{"experts_per_token": 8, "balance_loss": 0.000205, "init_std_router": 0.0262, "vocab_size": 24681}
Below are experts of layer 3 (counted from 0) of a mixture-of-experts language model. Rows are named router (the router's row for the expert), up (a neuron's input weights, with its number), down (a neuron's output weights, with its number) and show model dimensions 0-95. Each number is 128 + 24 x the weight over its row's rms, rounded and kept within 0 to 255. Numbers have three digits each.
Before each expert's rows: "comes before" lists some tokens at least twice as common just after its tokens as in all text; "comes after" lists some tokens at least twice as common just before its tokens as in all text. This comes from a sample of Wikipedia text that the model never trained on. Tokens count by the router's weight.

# expert 39
comes before: "| ", "|", "The", "-", "- ", "=="
comes after: " |", ".", "\n", ")", "\n\n", " |  |"
router:104112108153151131144144150104169188100097120137135118124158118135133133189143116145154145156099149117060107146145139188139119150136088147115161117103110148139123122132142166153110108142126072112150104132127127137092153152137092147129153145111125136134103101133111156104168119141108130112
up0:096115163157161101128175148134133117125102122182096133157137147115134136148137117161115138119126158132102104141112135110132158101121170143127111168110130157122176097098160096101145155128143120091129114146122116096166158147147119125090175123145120087151157164117135113129187098093098098119
down0:167128087087127109123094144161142107097178119113100132104090146141127163134130165152133141081096126176106130121147130128156112129125164099139132095154104106104081116117116111101097133108121125086125158121124111138168120147143113109127114146136151139125119164128164140130134103119084142142
up1:115070171108142098126099103118157142088134097127168102101128088121178151140078094106179120129122147110109114132091114144169099124129095144131128106138080092105113128119122151142113104114113116144128158135150138193156192151168119134115116124142106099130140153108154150127157117099133100124
down1:135149118169111125130167104159144112144145151155150148168098102124127139156145116183087102109098079169117170108114096134112177125175111142157128094111139147150144146158149111129098112118140098142103130143144095116152116142087162108163119134125139168119128144117121135166101096143136170154
up2:150146150145067104127113082115115167128141106142186120162080133129097101187144148110081120114098146122106111128140133099124104112153054154143133131138180140120140107130114075124113117133107164128127115126093133121112125131121144134088130121143079111122103137098125098120176144120144139164
down2:147143121080110149131138104086131147144201108155122157143126082085127122112086132114108109129098110132159142139139136135112121138141167088100136127185112155141111197166159121101098158142117148129092089122136100125138119096134135076150113167129147128137132115120123122128091098155150155164
up3:136176123174131122145138098147105138120081184128117179182122125125072130103140122127149162153189109094096124089151126130125164115159130139093145168122106097131133157117115146139098107120118149118149147106112125108141115115099089150149173119131128191143109116145106118126132108133139118162
down3:137137140112093156139127118083148184108133094130116119153132117135125141159127150133112126150128139128187113132134136128123107129120137095129128103145165156147140124105098134070128183162133080123103124098124145085133123109108138136093102127122139090118150146160112159118104139143149165091
up4:157107133124103097098115165120135138146121147098153148100128116164118114154145145121117072104147130167106175123109157146155140130118140141149142097126128123111124154095159116151129083200092112103093129116139126143120104125149167158119117115112135118125199158139134087136137089120185110125
down4:111099143121166158119107080144120141124119136149121128107128128125115155129155108139117160176109080130137075131120097117168133145143099174148098052149139165098100130156119178145133113069152126145115098124164133164118141082108161099102138165117096115099101150105167138168134127090140110154
up5:143153098100148118175107112130135116137148141088159124142091070162083148113099111129131162121132128117115116115150168146154136134142106157147107135135113090123093140122147152101122128105165090179167106110119107093101143166139115138076119111162115129105093089137104147117137128158094146142
down5:119083106129124135132143144086102142139124132055118093128172127145144096118135132118153165155149165128097135124150130118127130104107153153162119106183107140146159147132103107117142146135139139156091072106162165118171115157121126139132135144120200148082165124117135134089145118127115136157
up6:129068152122102157131108128156125122130096163158139118127148092147145126119125170135141149161095132122149145117133142112174110129123144189113135114105141114136138115140149125087156099172116131166177122134134118061140118130124116160134141097106146108131142153119161093117105148133114155126
down6:125176156175105087144151118113150118111105170144150129127101165147112098142128088135109097122104127122137164108101153179107157108093097090160133150163133140132136134172139149149146182154127100117119113118112155158106140142149112152124131122133119179093061147130099129172165098136128124163
up7:154087159121137170141118167169122144151133158156129159125098151154133153141112160123132145121085123105135089144136130120143188118080124086160127136111152092136132106116112078154153092071148125141112138114092144138155188127161140120119105121119132118092121139062115103144171141135095106132
down7:154083104134149128122145120127157096129153132102167121125113117140065087145134149104148122134125125120142121124152102113091148156118140132175089122139125136113117091156100159149187137114152083146093138166153134087077117106126172138125129118098132130088160127118121129160128113135144135140
up8:088147086137146130147123169112128125115139101164123099098172117110122140122123135150144105114125111107162162117132143104136106132119109107155152138163173128120144142130141131151125145157150125071158160151149125110112112119134125137093138130115128128132159140125159145135118103110157137123
down8:100130126145094128139117118162149125132141153108155119179127081158133158104152194163133173159126141143122131164147155111124159162155155176100085120116139107154098132119142154172140136123097190133112101112119137114137138098126150114115086155151080105142112139111135148100111094152118114137
up9:056105121128120127164173153147158108120117130131174133123114107111128146145150125155118094142155142107090152078136131118108122170134145141141147118127180076125138191079107125154132139122105118164147129084124137150115110127128095139165116110198107142097120141125129136112080131144137120103
down9:083089108109113135114088106135090145133142099088090148137169102117148143135108108159141134154109128159115102101135135157131123100111145135093161122169144115144117138140116133068151135132143106131093141110101133141088156107148115108092143132151137110089109194109113168102162162142105110122

# expert 14
comes before: "| ", "-", "|", "\n", "- ", "The"
comes after: " |", "\n\n", "\n", ")", " |  |", "==="
router:080154100113109131148156149149142159089105164135166170130207105101107145177173137151119125146100142146115132146103131123143135121224128152116124090092107156117117106138167104137128115161130104126151083114121084114153118111133120150154120115109110100146145113173105114156176143148129115161
up0:105134143170105147134179144148162134089077116162118133107143155132108095110087129121119109133154148099135123120117109111154143123123173101098101127139159151141157150109105117149120135109137172077121107148117075086163087098114139125129158099139119148195137138151147154130132132082122110110
down0:111170131104138140139081116147127135116135133144097166139135126158097179127119129139123131107167167159136120088143097110127141107130144105147147129107088116138165121142136150101127154105130140096124127109168142110126160163124136096142055126130148132126156157137124146135108145137133178117
up1:080101110133142124104147129103143155141113060138131102092098081120128144140173099093112148105100091140117103136130143137108130174134116110112133125152123171144053092158167128168120147103092129135151112136118124159122121159136073143097140146143193113134112133145098113131108118150159089090
down1:153200109125142104138155128119095112118114145098109136152156174116154125108086165149127151148136116112109125088129117141155128137104122131164158168114111092116159126122128118083139063160144105136126157159144106108141125109126156145118165126106107123103110086125145133115146114139124136150
up2:125136143167141101085154135149119150142134133129130145114094125118131148128102093122134128089149137115106099123106091136126156108139111151127114139120142193141104136145220133147125116122149111121136153142091111117117127139165130123061087107109090112111162151134115122143147113084159142126
down2:149129135087119133154144139117143129153073121125154134158108128110127098112219129145122129159101064106158176062161123131128117102136119147130095114122154079127127112113061142078086116131139142144110139113119129137140151123064138119138157147148126141121125103099140148130124150131154117152
up3:137082120124142114140135138151125170104156121133080155122136130123141111096135175154162161157122131119142125145135118137130128124141147153123129128104172106097105139117216089138097112155134120129137100190141129102144161143143102133118144120113105117142163088139134119174108126151147083126
down3:096112122124112155095157108149118141100104131114158113120112132113134145124141116155105136104118118101121145108113147128106134164131123121134154088079139132136142142122128149104129096120154115203152089136112143110128173155123121142134113133131166090105097131086146169149160146107096177132
up4:130112095109144089087147115119148166123122144145145147083155144143138122158151149112104114083153131171121144107107117145136133135133138106171146080117150117119135162131123108139146111164152103123100089171110124164140115119113123155115175098094108113138154175103132112152140132150155151122
down4:140079122140154151098125069180097129151142120135085143127135131084137110132160130143147102190105093167127106119133106140119124138149095176153145103124117136108120156085133092179097131088133147100142134106134149196172115099154153093138128161141118139143139112135120143135118099107170131149
up5:119173164160104117077129140144167130163142160176084120086137102149154117129119124179104105156141120099139123116106146147150137138119083130145123128113103122127111105137133128098120151073139142148067129113129125110125147135149081126100132144115100158120106086133147132122133129183125106133
down5:114144078125145067157141169154129138095114114139123096126147133107099116147118103131126143110111100105136112089112144146154105118121132129105112121142103146142117134156134118139111111198137120148182121115144143136125140107129137117116156132125089137145121127128118156129103088129135132119
up6:129127085147121132094125109100178113079121126084165122129178116126105154145151155130117121122157135147133144093126141105196126164129178167152128096140108126130131141113092119110118114099150128124140120128130133134099136133132136158149107127116170133109141104154156149135108079218156167154
down6:100165139121106149103133158197103132124115122173106138146092126089112154136134130088133155114088117114142117097121133191103122074161153142116135114082119115111133137123165128169132119113147122122160123125172123136163128127128152115142084153164094077159114178156140122145110123119124126132
up7:140103133137150152120106096136137110133131153159091126109112172106150134150093146124091125161125166139125142142180116155140124168117137119114117074139123095109112150136133123139105135155148121102085141115133156165091127123195125115162135122113147114117158126152103121119153104150143156104
down7:122106087075120099134118164142106152119126159092149129092157090119104107130129139088116081133138092180132152130138143140156101146154141136110169132147087129120109092148134144105144163072112091147099129120166193133088165141111141125145128131112131072124086141132104147125114127149139151194
up8:127078114134143143126139137140104120124130133116122138097156150126114183124105184180102124162156129170099116155166110124124085123138091086106119100136151106115145145132118104150142158179136144097133131150124143140132133131137141153148165134075176099131171146122145147124148106157159103151
down8:073127131160152093122123139151113122154115084141127149128134151096148150151135149130110107104127121153113136179148111089134111153112125128106123183164071156113133168141142133131149165077149093138116168135167110108094123176126125140132106149101124124085133110129127113088127143126111164114
up9:112121132117135134115116146145144125145115136114084114138141164138146098145114195122176128118130126121133166120135124116145162144153130156139143145096093101135118138172126129169156124118062157154097162069158131149147100146139113090119122161172122144116116108145163151133141166129144111121
down9:085084085095087163136098135127129115145107117094135147160156121174128109140134148117119095119114108080136110101132154156157123098090137125142146114099157155134150102100110111131141169136080143110123118105135116158094169136122097128150152123117138160167162124145136158077161112104100159107

# expert 2
comes before: "0", " | ", "\n", "1", "2", "; "
comes after: " | ", "0", "1", "2", "; ", "3"
router:126122132097150104119140151129200129147090151109100109127163127113123087163113102161150121139114113099112115161136106138142152131155135103179148117098167153140117124149143082165130112171123151122150105134144063139130149154118098122141137134174093155121159122147118107137154133136134151164
up0:132128122085105136143150128122141117124111094135128144123103120144176156162153151137164104110129144139136103125109117151122113112162116098109122126103118141147102111109161139139098121118140123147128130145129100201159107124078154123163096125130147128144200162121096134140126105145120126127
down0:131093067163118141120139109138104123122124115150109140165161088132164107124166129151142097113170118119128153144114139166138175124105099113138165103115120138144153187122172148163131133158143119089131118096107129121103116156152089143106148144157166160077136134115158130113105127118129128134
up1:102121141149159109122114140065156156103136145099173151136095108158116128167162118070201111125087163115143160174118078094115095144113134166107105092121114151089118169116158107127125133140116127122115093151123121083119181160135171130134087117129135098136116149139189108118140117103090152103
down1:130112094155163124122154135107087139139150138139166132091139155139139123096116155139104141147135095124133168123122112148092139159121115092128120165132088151150104120080104120100130140121164135131104106141131104185169097100190145128116113174132088149131143166137134097120122115129117094126
up2:102176125137142089129153138134126101127118090104134126157109085107095136176101134164115084115113135114160128136116129131123058128128101144134155128130131121136119122145116129132109118093128139126116108092117070129158146121124127136146097120165138109107147149115122140139121091101162113085
down2:147107159068116130152120128102110118121100102123123153133088075122148121067155107161127151152146140121116170152160165091132133105140119144096139111200091137127131107130146111167112158156085148121124133105136172111131090138126151099122143080149142126113140090141092136114127131161136140130
up3:133137156098138115141108158110140109126090160130088127120114137066126140128107124123156173163140111125114144135131116114122137094118111105183095129083143117138081098091107074167143131166137124126133169138176107143102119167097141140092111097138119116156115130149169141124125123156150138164
down3:118077091120136068067137134127123162134141134126151116096186173106145112126118155140114128141122092119155135150122165145098201108111108163120121157162111121085109132149091155109136112151127104138153148085121133139141140107116172118153165133137120078094125173121088174113106157129108147118
up4:139078103110130087137163131167143132155122136111121104138125184121167127112149141144139129136120121114134053143113095147104148127124146138118159136150104160149127161142169117137107144178107168110151097150181117146120130136143084159162103122156090113128122113146124125128135150099155161168
down4:115127089125089090104124161147110126124147124098112093149143164121124109075168124105143113123161099141117135173142096127137170164145130153125088117117166107136109145127148111149145079133120091133143133124115136144144145112136156135163137110130126081078137166139170093138109108140152115120
up5:134115109143128170143154144143139097124147081163106090071134095120136149130149144089161179100127120154155176142145097175113150143116145109123184143115127144121105127103102099120109127064121108123138145127115125131111110091115105074107149154117100128138120146169113078099129123139108088125
down5:108130119139139143092095124126125152138149131112103113123130120128162152158087168122083132091148065099137121097148123137123104147136138148132109151106109144123120118129092117110167109153166104043104144120110090123097156189144128128138145126092159171116109109096100107148105148084161152140
up6:108133153144134138149153188120152146110107133100115111095135098131121144129104176154116149109088137146133145157129131103160100113150120135132089111106155138139120102138128137171124106139105141115145141130144080140095128133155141129109154167138137162168114126127107153097112157112142144174
down6:112107154107140102164123137107105136093132121118112145148156101163154158135101139129104124140119126138168146160116150108125169119152130166102149182110151130175158130132139145066095121172133130132115096131124096116147138146134094111136082123136125100146118140085124163123130164120095155153
up7:165150145141137113134161179135157111131132091092122133131108151149113134102095144138136122122127122124104113134132156165156133084132144148131126096153138169093146171056115130120140133130168106164096119116114090107109146103115127098128146092114113152113150144138110105140161144127167114098
down7:149104103130103126151124095123174121174134127145143159103128153129150166098117123111192177103124119090154101113119123096107109121130097120121131108091106114084117117141129154135168113065164142127126109117170161149110154134115109130122152150097128122105141111137125184135137154138138103141
up8:098139144163168156105106127132139158125112167165110103097139166153121107128143140148187132048124127121140131126112115095115087116191110126117154135150109105096136132151143071134119123165079171130147101131105103183127117147105155127118145108105151129114176117133106124111142155094147132103
down8:124128145129150099114166122138143144162137137112117134128131134139136087121138117136110113140173146123071168123105125102113177127125147099117117115142124092129123098139096175129093109100138107152067099111137119126143135151101149090089145142163143085124103115140139152118128104188136102159
up9:102127133176154122115076153122110093142128146147106153127130146095140144129167144116140158157110136119106135122104125159096141107135112155122152137117085135095124164133137151150122131158118163124104121096148095107122124166149163103112134105150079116119136109161156148139127175118113125149
down9:121096120153079122111089128120141131093157122132110093132161123141111156113109136151095130180091157146134146134158101164119076148116129138187101149097101123130146125138143115145117126141133138106129096095136120125108164151121129100126154104171152114133193156193159138109127123126149150132